python train.py --n_layer=11 --d_model=224 --n_experts=32 --experts_per_token=1 --d_expert=288 --d_shared_expert=0 --activation="swiglu" --moe_layers=[3, 4, 5, 6, 7, 8, 9, 10] --router_score="softmax" --normalize_top_k=false --routed_scale=5.66 --balance_loss=0.00743 --balance_bias=false --router_noise=0.05 --router_cosine_scale=14.0 --init_std_router=0.0397 --lr_router=0.00154 --n_head=5 --n_kv_head=1 --head_dim=32 --vocab_size=8192 --norm="rmsnorm" --norm_place="pre" --norm_eps=1e-05 --positions="rope" --rope_base=1900.0 --rope_fraction=0.75 --qk_norm=true --attn_scale=0.177 --tie_embeddings=false --parallel_block=false --init="uniform" --init_std_qkv=0.0332 --init_std_o=0.0 --init_std_up=0.0332 --init_std_down=0.0 --optimizer="soap_variant" --lr=0.00637 --beta1=0.95 --beta2=0.98 --weight_decay=0.045 --lr_head=0.0171 --warmup_steps=97 --schedule="wsd" --decay_fraction=1.0 --decay_shape="linear" --final_lr_fraction=0.1 --batch_tokens=[131072, 262144, 393216] --seq_len=256 --doc_mask=true --train_tokens=806500000 --steps=3414 --dataset="wikipedia_en"
Below are experts of layer 7 (counted from 0) of a mixture-of-experts language model. Rows are named router (the router's row for the expert) and show model dimensions 0-223. Each number is 200 + 20 x the weight over its row's rms, rounded and kept within 0 to 999.
After each expert's rows: "raises" lists some tokens whose logits its average output raises strongly, later layers aside. This comes from a sample of Wikipedia text that the model never trained on.

# expert 2
router,162,199,225,220,219,194,225,242,206,201,207,175,160,249,211,234,188,218,167,202,242,176,206,170,192,228,218,194,227,186,194,218,214,195,199,202,198,179,187,187,200,178,169,188,169,200,189,203,220,189,201,158,177,215,157,199,202,220,170,176,166,190,173,216,218,181,160,190,204,210,223,206,194,220,158,212,190,222,181,194,216,224,195,185,211,220,202,183,222,191,205,201,184,187,231,169,242,202,232,171,178,188,194,208,195,203,205,205,204,227,196,198,198,229,171,181,221,207,187,246,253,202,177,184,220,187,171,220,193,195,175,191,202,201,202,189,216,163,201,239,210,188,198,240,176,230,166,219,193,185,176,196,207,194,221,175,200,190,225,193,224,203,190,193,204,212,213,205,196,207,246,181,186,193,178,193,209,179,189,216,232,200,186,201,208,189,189,165,169,210,218,159,205,214,189,199,193,199,222,216,219,222,200,190,218,178,189,188,224,214,180,196,199,229,193,176,178,192,170,187,206,233,188,203
raises: " the", " a", " an", " in"

# expert 5
router,206,168,206,189,186,173,162,190,203,245,187,208,193,226,202,206,195,210,166,219,203,196,226,223,177,188,195,182,205,173,215,197,190,217,191,191,241,215,221,212,198,234,219,175,240,210,191,207,188,197,197,190,194,191,189,193,169,187,216,212,179,200,202,216,223,180,217,188,181,168,214,198,220,210,180,215,236,180,206,174,183,188,202,199,205,199,185,190,208,209,197,220,204,219,176,197,182,196,193,164,210,168,221,195,178,203,175,194,183,201,214,238,193,222,220,219,179,216,162,199,249,236,215,185,199,183,227,209,192,183,213,206,178,217,200,207,211,237,181,169,206,181,228,183,157,160,178,203,241,218,191,245,208,185,145,176,205,180,193,226,172,204,186,181,234,203,192,195,192,198,197,238,163,218,166,227,221,208,210,192,219,178,177,204,197,172,190,184,177,177,209,233,189,177,229,197,232,178,182,219,189,196,194,215,232,200,196,223,212,199,187,207,217,236,192,161,226,190,203,170,185,164,193,206
raises: "i", "t", "y", "a", "c", "s"

# expert 29
router,178,192,191,201,208,194,192,161,224,189,190,236,210,195,195,204,179,197,201,210,221,237,181,234,204,219,188,183,188,214,162,203,179,186,201,240,194,228,209,181,228,184,226,227,205,202,195,178,202,201,220,208,207,203,168,186,192,196,171,195,235,219,225,202,212,165,211,219,177,236,232,201,192,180,179,207,222,211,186,236,185,196,203,188,172,202,212,222,189,133,197,185,183,193,171,192,185,161,203,212,223,203,213,171,222,200,205,199,171,214,202,166,243,207,206,228,198,224,197,190,189,215,199,221,218,221,201,208,231,251,186,234,200,223,232,208,224,237,180,221,202,162,208,199,198,188,229,207,189,213,194,188,177,194,201,181,203,198,200,191,170,228,213,193,197,191,229,228,185,180,194,229,201,198,193,198,196,182,213,227,192,247,209,201,173,205,219,228,191,226,156,188,213,222,221,169,228,185,218,216,223,189,192,245,204,161,220,194,190,187,190,232,184,167,190,197,205,188,195,215,161,203,206,222
raises: "2", "1", "3", "4", "0", "5"

# expert 23
router,183,191,179,219,202,192,195,201,189,215,194,214,227,198,182,197,227,177,215,220,190,220,204,211,177,228,182,216,197,221,205,198,223,208,196,177,216,223,198,196,213,220,203,215,199,171,168,182,217,214,184,216,199,156,186,183,176,209,200,202,149,233,180,180,175,190,213,190,189,162,233,203,210,205,166,182,180,161,177,219,203,214,160,232,217,217,192,235,163,197,216,163,213,227,217,204,184,217,201,194,159,213,172,194,175,185,199,189,182,237,182,213,193,211,204,220,190,191,198,211,178,206,183,200,233,181,237,201,217,203,197,212,209,215,222,170,201,211,188,213,167,174,200,198,196,199,179,202,192,199,203,228,191,184,212,224,200,226,177,214,207,210,210,239,187,200,223,176,178,174,170,180,158,224,193,163,189,201,191,147,212,184,199,247,217,206,170,197,202,227,189,199,177,177,162,231,200,177,202,137,206,177,206,220,187,239,184,198,247,197,194,183,199,193,213,182,211,201,195,188,175,208,212,218
raises: "=", "}", "-", "au", "ut", "uts"

# expert 10
router,228,263,200,191,242,213,159,197,190,212,195,195,209,201,174,190,197,189,234,201,223,185,195,198,203,238,167,240,245,172,202,155,216,164,215,199,183,190,222,188,205,219,245,212,199,176,209,196,187,162,195,187,195,168,198,172,217,208,207,229,224,192,190,189,205,201,216,211,216,176,204,220,190,188,193,192,184,176,229,198,223,243,194,175,182,198,204,203,225,228,193,188,193,216,213,212,188,189,212,175,167,235,189,190,229,199,214,230,180,199,195,218,191,176,226,214,217,190,163,183,211,189,217,197,212,182,186,180,211,175,199,170,191,178,227,208,187,177,169,192,204,228,181,213,217,204,157,176,218,184,177,215,173,192,201,198,218,156,215,208,187,185,225,191,181,194,222,189,219,192,218,206,219,187,181,194,204,175,209,209,206,204,219,203,208,239,221,230,205,165,202,195,179,238,203,209,199,223,233,225,198,217,221,237,232,193,214,175,184,194,202,184,200,209,167,183,212,220,163,214,187,180,208,171
raises: ",", "–", "-", "s", " and", "/"

# expert 19
router,198,216,193,196,218,189,190,200,211,185,215,167,210,170,201,205,234,227,210,228,197,217,195,204,184,234,206,221,226,214,182,167,204,225,165,208,200,209,218,208,189,226,224,180,171,186,191,198,189,198,187,195,194,188,186,192,195,188,197,189,193,231,183,188,197,218,178,170,190,175,218,237,194,175,228,183,209,236,224,186,145,193,249,204,217,185,195,219,172,233,207,181,185,199,237,194,204,236,198,218,214,203,181,167,165,205,179,196,207,195,187,195,195,205,233,202,179,203,190,224,204,202,208,196,207,208,211,211,185,182,236,214,247,185,243,192,188,213,204,170,204,188,198,198,177,196,229,207,243,207,220,178,225,201,229,228,175,210,224,227,169,192,219,223,227,214,191,214,182,207,211,196,246,218,225,178,188,233,196,190,185,198,181,232,211,176,190,215,184,166,209,212,213,223,177,227,183,240,175,189,193,199,189,205,197,214,191,213,187,219,228,203,230,214,176,235,234,212,220,220,238,183,170,161
raises: "-", " was", ",", " |", " and", "ber"

# expert 22
router,204,204,215,209,201,193,207,219,227,218,212,213,203,236,164,215,201,188,216,227,189,178,202,213,195,183,248,195,218,182,224,214,200,233,208,209,182,179,229,238,193,238,167,208,205,233,174,194,205,168,218,193,223,200,214,224,201,190,186,188,173,221,177,209,173,206,200,215,186,206,205,219,180,238,175,228,197,231,187,202,211,194,200,249,165,191,185,202,226,190,216,197,211,205,196,200,177,191,167,190,204,197,217,207,222,195,177,188,195,201,169,182,204,203,147,233,207,196,206,188,159,182,193,192,189,199,213,206,218,171,199,189,178,187,236,187,182,207,205,159,238,182,204,204,237,190,204,211,193,185,157,229,199,153,199,177,217,177,169,201,172,200,211,220,188,228,181,173,206,184,193,193,237,210,192,203,216,201,228,227,207,216,236,180,177,201,177,195,233,232,211,234,233,186,194,216,195,188,192,172,215,218,206,206,155,224,210,177,202,190,213,197,230,198,168,198,191,187,205,200,184,253,210,214
raises: " and", ",", " (", " in", "-", "F"

# expert 13
router,213,193,181,205,161,194,201,233,208,222,191,187,224,226,215,181,177,200,198,180,172,238,196,225,161,181,193,211,173,212,200,155,218,197,197,191,178,194,171,238,196,197,196,147,200,204,195,195,191,205,188,209,190,246,218,209,187,242,181,199,231,189,209,201,180,211,196,217,223,215,189,202,217,211,243,209,191,206,185,198,244,185,187,235,224,204,200,179,180,178,190,230,213,208,203,181,221,210,210,200,200,188,185,224,233,209,209,206,209,177,184,177,210,180,227,191,208,228,223,213,217,146,192,170,185,166,176,180,221,182,194,234,157,220,189,205,192,210,223,190,240,220,199,199,185,204,196,223,193,239,170,186,235,211,188,165,207,221,175,183,215,203,194,215,235,214,153,193,248,221,199,199,180,182,188,214,212,192,214,154,204,200,209,174,189,184,207,219,176,220,211,218,197,210,208,207,177,185,171,203,170,222,180,182,226,201,171,215,193,196,176,190,199,198,165,179,185,217,187,193,213,185,207,202
raises: ",", " (", " and", " or"

# expert 25
router,212,219,183,229,226,195,198,184,219,192,207,228,207,211,163,205,205,233,205,236,176,204,188,227,230,222,185,240,221,166,221,209,146,222,200,191,191,191,178,178,192,174,226,194,225,188,171,191,219,202,190,201,192,188,229,226,176,217,200,183,213,171,195,193,217,214,198,204,198,204,206,206,178,189,206,205,164,195,205,211,218,177,211,169,211,215,219,244,224,203,238,177,193,193,207,175,182,207,157,187,199,145,198,219,187,173,209,192,236,226,173,186,223,184,221,173,223,210,186,222,200,189,163,199,169,161,202,230,190,203,197,172,189,201,205,228,212,202,220,190,168,200,187,183,184,177,211,198,158,183,225,180,210,204,214,240,199,231,169,167,175,206,175,202,195,182,181,204,189,207,181,198,186,183,190,190,194,223,226,223,182,175,181,182,208,193,187,175,198,205,165,208,237,190,199,211,193,201,220,246,217,195,208,194,187,188,168,202,188,199,254,211,180,210,208,201,239,200,211,217,201,223,204,221
raises: " and", ",", "s", "\n", "-", "d"

# expert 21
router,200,194,190,231,228,171,210,188,226,187,194,213,189,166,199,229,205,186,194,185,227,212,217,212,202,175,214,152,224,170,209,170,173,184,181,201,201,181,170,200,190,238,193,223,238,178,216,227,181,204,211,201,172,182,209,206,230,203,204,185,213,201,172,172,226,187,175,197,188,240,214,229,254,216,181,222,192,237,198,175,214,186,217,229,212,178,173,197,209,221,197,189,212,198,216,171,175,160,179,189,189,169,205,157,211,190,179,178,175,192,239,176,224,220,218,215,175,143,211,223,222,189,220,189,195,208,197,227,167,182,209,220,214,202,229,200,176,224,182,162,209,199,166,189,227,196,186,213,185,192,161,203,214,194,201,192,209,187,231,239,215,220,209,189,221,191,216,173,184,184,217,178,199,170,210,209,218,222,216,182,176,215,202,229,165,186,218,191,216,198,194,198,218,214,168,224,210,187,221,195,215,215,214,195,206,178,177,224,180,213,211,214,210,185,184,193,197,187,183,201,200,200,170,188
raises: "-", "–", "C"

# expert 24
router,211,208,205,196,185,198,182,206,232,192,234,193,159,190,204,217,220,171,179,199,198,233,181,223,198,217,212,212,222,181,192,162,188,185,228,224,210,236,164,188,185,179,207,183,170,207,182,214,192,204,228,225,169,253,234,174,219,211,198,220,209,221,210,235,203,203,198,216,211,203,224,203,227,184,224,180,193,204,200,173,180,174,231,220,219,175,210,182,229,215,224,186,216,175,171,201,223,175,178,216,205,183,178,194,199,214,172,228,214,188,176,197,206,176,182,187,163,216,210,185,201,221,215,169,221,175,230,236,210,192,182,192,175,167,219,188,172,212,219,182,199,187,205,238,210,208,178,199,244,234,181,211,174,165,174,227,234,197,193,212,207,203,205,178,238,197,200,187,220,238,170,170,208,205,212,174,214,186,169,214,199,213,207,180,206,198,199,218,190,192,211,245,265,205,201,177,191,219,205,185,230,200,197,215,194,208,200,190,215,198,222,194,180,187,212,213,205,217,209,178,215,198,196,217
raises: "s", "-", "ing", "ed", "land", " and"

# expert 16
router,171,210,218,212,211,205,213,221,218,223,201,238,200,193,177,216,209,167,187,178,185,211,199,172,220,238,197,194,166,173,200,249,194,209,200,222,189,237,222,184,241,201,189,170,163,215,185,211,214,178,218,189,179,220,218,189,229,229,209,176,195,184,198,192,161,214,189,215,194,207,184,193,198,206,181,204,201,192,207,201,213,182,207,174,200,185,183,195,222,186,226,194,196,197,234,179,210,185,199,207,223,186,226,231,194,170,203,197,186,157,214,218,203,203,203,171,204,166,260,203,202,177,188,222,225,213,183,215,202,205,201,173,211,222,204,196,214,217,211,186,216,198,238,170,197,176,224,195,210,160,204,236,223,188,181,228,199,251,168,190,167,180,176,193,219,192,196,194,185,189,223,186,198,183,199,210,193,253,183,184,215,185,162,175,222,185,180,177,234,211,203,191,177,200,229,207,205,181,199,185,197,195,191,204,177,186,181,228,167,187,208,217,183,195,212,168,159,184,218,188,217,209,202,143
raises: "|", "M", "W", "K", "C", "Qu"

# expert 9
router,198,201,215,187,188,227,213,220,186,202,220,227,188,218,233,182,194,174,164,200,196,214,194,208,174,189,179,191,168,197,196,222,218,206,214,199,179,189,185,214,204,192,165,212,178,204,220,178,173,170,188,186,199,211,213,217,217,191,176,210,209,226,240,197,192,226,232,217,227,212,215,162,199,166,222,210,198,194,175,190,208,217,204,216,194,202,203,210,204,190,178,201,219,207,187,220,204,217,183,226,209,200,186,200,200,241,173,212,180,197,236,216,239,170,188,209,197,196,242,182,215,185,158,172,196,239,192,200,227,210,208,214,187,170,199,230,180,233,212,204,235,195,213,197,240,186,148,207,211,221,198,179,227,177,222,193,196,204,200,239,226,237,192,191,214,216,177,233,200,167,216,208,245,225,168,236,183,226,217,217,165,201,209,214,206,185,210,196,197,242,187,223,206,177,220,198,198,223,187,160,177,195,189,200,186,191,196,179,224,187,172,186,186,199,241,214,217,182,189,208,239,172,193,169
raises: "y", "ed", ".", "ar", "um", "im"

# expert 28
router,167,170,193,209,247,169,197,194,210,203,198,178,172,209,189,197,197,209,173,191,170,192,202,200,192,181,209,216,178,193,173,200,209,225,224,215,210,194,214,182,208,220,200,240,206,186,185,220,198,207,198,213,207,218,132,211,192,165,197,233,152,235,208,223,208,174,216,190,180,177,204,200,195,178,185,193,179,197,156,198,205,231,223,231,201,197,208,244,199,204,189,213,241,232,245,202,215,190,204,216,188,205,175,192,220,237,209,182,236,175,220,206,199,212,184,220,188,190,174,212,209,205,222,182,221,192,195,218,164,198,207,211,204,200,177,215,203,185,212,186,213,175,224,206,208,191,155,189,215,173,189,212,211,228,203,211,166,205,194,201,177,180,185,198,205,205,227,189,208,178,202,210,225,217,191,177,203,201,205,175,228,203,168,173,213,244,203,163,213,199,195,209,185,211,242,185,218,225,165,218,190,220,184,224,172,196,170,189,229,184,184,187,180,142,233,189,195,215,170,215,196,208,189,210
raises: "\n", "\n\n", ".", ",", ";", ")"

# expert 4
router,181,165,206,196,196,213,216,210,180,166,196,215,192,173,172,215,190,202,228,185,185,178,168,214,207,189,176,196,199,180,231,199,184,183,201,196,141,185,225,236,204,210,185,185,144,189,225,183,245,234,170,231,179,197,216,158,230,195,203,170,179,192,229,196,231,190,212,217,199,189,204,192,204,185,201,215,207,205,180,192,225,204,207,185,180,194,215,173,191,152,229,207,197,198,185,200,181,243,231,231,228,189,207,205,207,217,186,203,200,198,212,195,187,221,184,178,175,179,197,194,213,196,215,217,200,158,227,211,176,192,188,164,187,210,177,167,183,186,213,184,170,223,204,174,188,174,204,239,209,207,212,242,170,228,211,203,215,171,221,179,182,211,197,189,211,222,179,193,204,236,176,207,182,187,203,209,182,198,216,189,194,196,207,211,216,219,245,184,206,205,220,171,209,231,191,185,148,180,201,209,187,183,198,208,163,214,213,215,234,196,205,230,190,194,212,186,177,214,173,204,228,186,201,228
raises: "=", "In", "-", "|", "The", "H"

# expert 20
router,209,179,217,224,204,193,213,209,177,156,221,217,178,178,200,227,180,233,209,227,186,210,236,181,210,200,260,173,189,213,187,247,218,198,202,174,208,199,194,193,192,205,213,215,192,202,218,233,214,169,200,224,233,199,226,193,214,167,197,183,248,181,210,211,162,223,218,212,204,192,193,217,201,207,165,237,229,167,195,236,204,195,211,220,176,173,216,208,208,170,185,199,185,186,165,239,198,224,200,210,181,192,178,199,215,189,192,203,230,185,168,205,189,205,188,217,208,179,189,205,221,184,228,193,205,173,165,187,196,186,186,197,231,233,208,232,207,168,185,193,214,188,219,219,230,237,200,186,216,177,201,203,166,167,215,212,187,220,209,215,213,212,178,210,190,161,172,196,222,205,213,242,252,190,183,183,219,189,196,179,200,199,224,199,178,206,184,194,161,198,235,170,225,188,178,212,205,219,185,205,200,207,192,193,177,185,187,197,176,201,217,173,195,203,201,226,202,182,210,155,184,192,186,202
raises: ",", " and", " (", ".", "-", ";"

# expert 17
router,215,168,187,234,205,200,215,186,168,209,185,201,186,163,194,185,200,205,213,216,175,185,211,204,178,207,183,231,189,203,240,156,208,221,187,185,200,167,159,167,218,214,201,233,223,209,175,215,200,204,239,175,211,197,223,173,210,170,176,218,201,222,207,188,208,194,218,215,199,194,192,189,182,212,220,215,165,220,153,201,227,201,197,214,216,154,219,206,185,172,208,223,216,208,207,224,191,213,164,190,182,232,214,226,192,180,223,205,214,164,191,168,176,234,196,192,206,209,190,185,202,187,222,176,196,187,213,170,167,219,212,181,223,186,225,232,190,236,162,230,189,178,184,173,221,220,212,163,202,183,176,202,170,180,212,174,218,195,185,203,190,211,196,173,171,201,188,214,200,207,168,203,204,186,189,198,221,181,214,186,185,215,194,215,187,158,201,156,188,221,207,207,211,157,210,196,209,204,209,179,195,177,231,181,183,186,226,185,182,210,178,218,202,176,187,237,221,219,234,212,185,184,183,223
raises: ",", " and", "\n", " in", ".", " ("

# expert 30
router,211,227,196,180,228,203,178,184,203,205,194,205,227,166,188,180,245,215,201,177,193,208,194,230,206,195,209,184,204,200,169,220,179,219,187,217,180,188,239,206,198,191,206,193,197,217,171,187,212,185,228,233,221,213,194,223,217,220,248,200,176,195,202,198,218,244,198,215,200,201,185,204,215,169,177,182,213,174,189,207,204,194,196,197,195,191,208,161,194,221,167,193,189,193,158,159,203,179,185,219,189,195,179,217,218,199,232,189,165,181,188,243,203,210,182,198,175,257,219,211,206,238,207,181,202,248,189,171,203,213,221,208,195,198,197,198,177,189,175,210,185,189,213,185,193,204,228,229,174,213,207,171,162,184,179,194,198,224,225,206,223,232,194,215,232,174,178,199,174,197,193,187,202,199,253,206,187,229,228,217,202,179,205,197,206,207,201,226,186,177,188,233,176,197,222,205,215,213,214,201,167,166,199,182,193,175,216,175,215,203,203,197,221,168,240,200,209,154,167,183,199,221,233,194
raises: " |", " 2", " 1", " (", " 3", " 4"

# expert 26
router,215,216,195,184,179,198,210,219,204,208,185,176,189,207,206,217,232,201,237,188,209,206,214,221,199,212,223,211,231,206,183,217,189,227,198,214,194,204,170,209,186,208,226,174,219,198,169,204,231,178,204,183,216,238,213,202,166,204,197,179,231,204,179,228,194,186,220,214,243,223,236,208,193,212,187,208,153,243,193,202,215,222,220,184,225,227,199,205,214,219,197,235,214,194,207,214,206,201,176,205,184,233,229,221,210,206,197,167,177,223,203,196,214,222,159,212,180,169,213,180,193,191,241,230,186,182,234,230,168,220,218,192,200,231,172,199,232,216,216,198,216,180,165,215,171,221,165,203,191,170,184,240,202,205,190,194,192,181,171,191,214,205,215,213,198,221,192,184,189,171,226,175,171,179,212,183,218,221,206,195,181,192,182,195,212,212,199,201,260,233,228,168,184,245,196,174,199,210,224,153,220,214,204,216,191,174,201,215,180,188,215,213,175,211,204,168,191,207,214,194,189,181,212,193
raises: "\n", ",", ".", "\n\n", " |", ";"

# expert 1
router,174,172,224,187,197,188,205,168,217,214,195,180,198,204,184,184,243,187,227,219,213,191,233,219,185,224,201,213,187,181,204,191,198,178,179,223,243,241,196,204,201,200,210,180,203,221,236,212,164,245,223,222,196,191,175,204,204,212,208,167,218,219,227,193,178,218,224,172,197,192,205,211,174,226,230,190,229,222,220,237,204,196,194,208,226,232,169,157,218,204,213,207,208,195,214,216,177,202,194,183,220,201,173,193,198,237,208,199,234,201,208,236,178,182,224,177,198,199,204,204,216,198,191,212,216,206,186,170,228,211,221,198,175,189,217,190,189,232,196,191,205,195,209,231,194,202,213,178,208,200,215,213,225,248,232,212,218,181,181,207,218,169,191,184,161,191,210,231,203,229,219,204,212,206,181,223,210,184,228,187,237,183,256,181,186,175,178,199,207,193,177,201,180,168,210,173,191,193,207,167,194,185,205,193,183,214,201,201,210,211,216,187,164,214,221,233,209,204,235,178,158,167,174,216
raises: ",", " and", " (", ".", " in", " of"

# expert 3
router,215,223,190,220,168,181,198,158,206,223,216,219,199,212,209,192,171,181,232,213,242,188,187,205,172,184,200,214,193,196,206,194,206,204,186,207,183,189,175,173,191,207,213,219,230,183,222,217,198,217,205,219,199,206,195,167,173,220,194,170,191,180,197,193,220,176,186,196,193,206,197,252,195,214,221,163,234,149,194,184,218,219,172,162,226,240,209,217,191,197,170,218,180,172,191,183,228,194,185,185,232,188,225,197,192,180,184,188,206,178,184,192,201,181,213,199,213,169,176,179,189,203,188,215,160,215,179,193,193,173,200,214,236,185,231,191,213,203,203,195,163,200,214,208,221,191,196,157,162,247,224,148,195,200,220,211,171,208,215,158,201,208,196,206,213,214,205,200,186,199,208,206,230,157,208,161,196,175,231,220,187,197,188,236,161,190,195,203,222,198,236,193,199,198,199,200,192,226,198,207,229,212,193,205,222,182,227,213,225,217,176,197,230,176,195,204,197,172,219,175,207,209,190,172
raises: " the", " he", " a", " it"

# expert 0
router,206,184,172,215,222,222,216,205,217,215,224,215,212,165,199,222,213,209,191,172,214,158,240,222,224,171,209,190,169,196,170,169,214,165,216,192,209,198,192,222,243,192,227,210,200,241,204,207,227,189,232,201,221,211,176,222,204,202,179,203,220,228,178,209,214,201,226,192,214,197,162,219,257,186,206,237,200,200,211,198,175,220,221,195,207,199,202,215,174,220,219,228,174,214,213,192,191,197,175,208,224,209,198,184,207,195,239,186,209,208,169,189,205,199,201,168,200,190,195,229,223,179,219,204,205,180,195,190,203,193,171,210,161,188,206,204,207,192,193,213,148,233,188,181,169,196,188,147,202,208,202,153,224,204,227,197,186,162,194,221,189,174,181,177,225,201,216,180,171,181,178,188,184,193,197,213,194,209,156,209,241,194,181,212,206,228,216,209,187,183,181,164,189,201,210,212,177,221,208,198,199,209,209,202,198,245,173,208,185,162,189,204,192,227,179,203,225,220,203,215,214,183,171,201
raises: "-", "di", "ve", "d", "ld", "be"

# expert 14
router,204,172,225,237,203,199,181,215,228,205,176,164,211,224,168,203,160,213,197,228,206,211,219,210,210,203,192,169,219,184,214,181,199,217,206,198,231,180,205,208,197,191,200,202,230,230,236,195,220,180,181,177,196,202,157,214,195,184,197,196,211,205,205,179,199,184,216,187,211,203,223,203,194,192,179,198,154,183,209,162,186,196,216,237,191,199,212,233,183,212,194,213,239,183,198,197,202,180,219,198,197,188,194,172,196,242,201,200,191,159,233,189,185,192,178,196,232,246,187,203,152,193,204,214,220,197,201,200,186,208,185,196,184,203,191,213,182,197,216,191,192,216,196,233,176,194,252,220,203,180,204,156,210,179,209,189,205,207,222,233,207,198,179,188,193,174,221,223,221,177,163,214,203,212,144,187,216,198,167,177,174,225,197,151,220,172,246,223,198,210,200,199,202,192,192,224,223,171,189,181,186,191,211,165,207,183,219,208,242,206,184,165,177,176,215,176,207,216,221,230,194,192,180,209
raises: ",", ".", " (", " and", ";", "\n"

# expert 11
router,217,236,166,204,196,199,222,177,185,192,207,203,200,233,192,195,210,206,182,200,223,214,219,187,187,229,213,191,211,188,193,207,201,178,156,167,198,210,217,201,153,194,216,216,188,214,181,177,192,205,227,228,193,208,201,208,187,202,173,191,212,225,176,223,210,173,212,189,220,213,202,169,186,162,200,200,213,191,200,201,169,233,181,205,189,182,185,226,226,181,183,211,204,197,222,231,235,193,245,216,182,225,217,197,161,174,219,199,165,240,222,189,211,247,209,216,224,176,220,185,206,198,211,173,214,225,200,224,202,211,193,209,221,197,183,232,197,207,217,188,171,193,169,201,183,222,222,197,185,209,237,223,222,225,193,211,186,204,182,187,240,236,221,209,166,203,193,209,194,175,195,221,165,228,241,209,212,224,189,216,216,184,228,194,214,229,179,205,216,210,153,172,168,167,235,195,205,220,191,211,177,194,220,204,219,205,213,183,209,227,195,212,172,175,176,209,194,186,161,210,188,198,233,174
raises: "-", ",", " and", " (", ".", "'"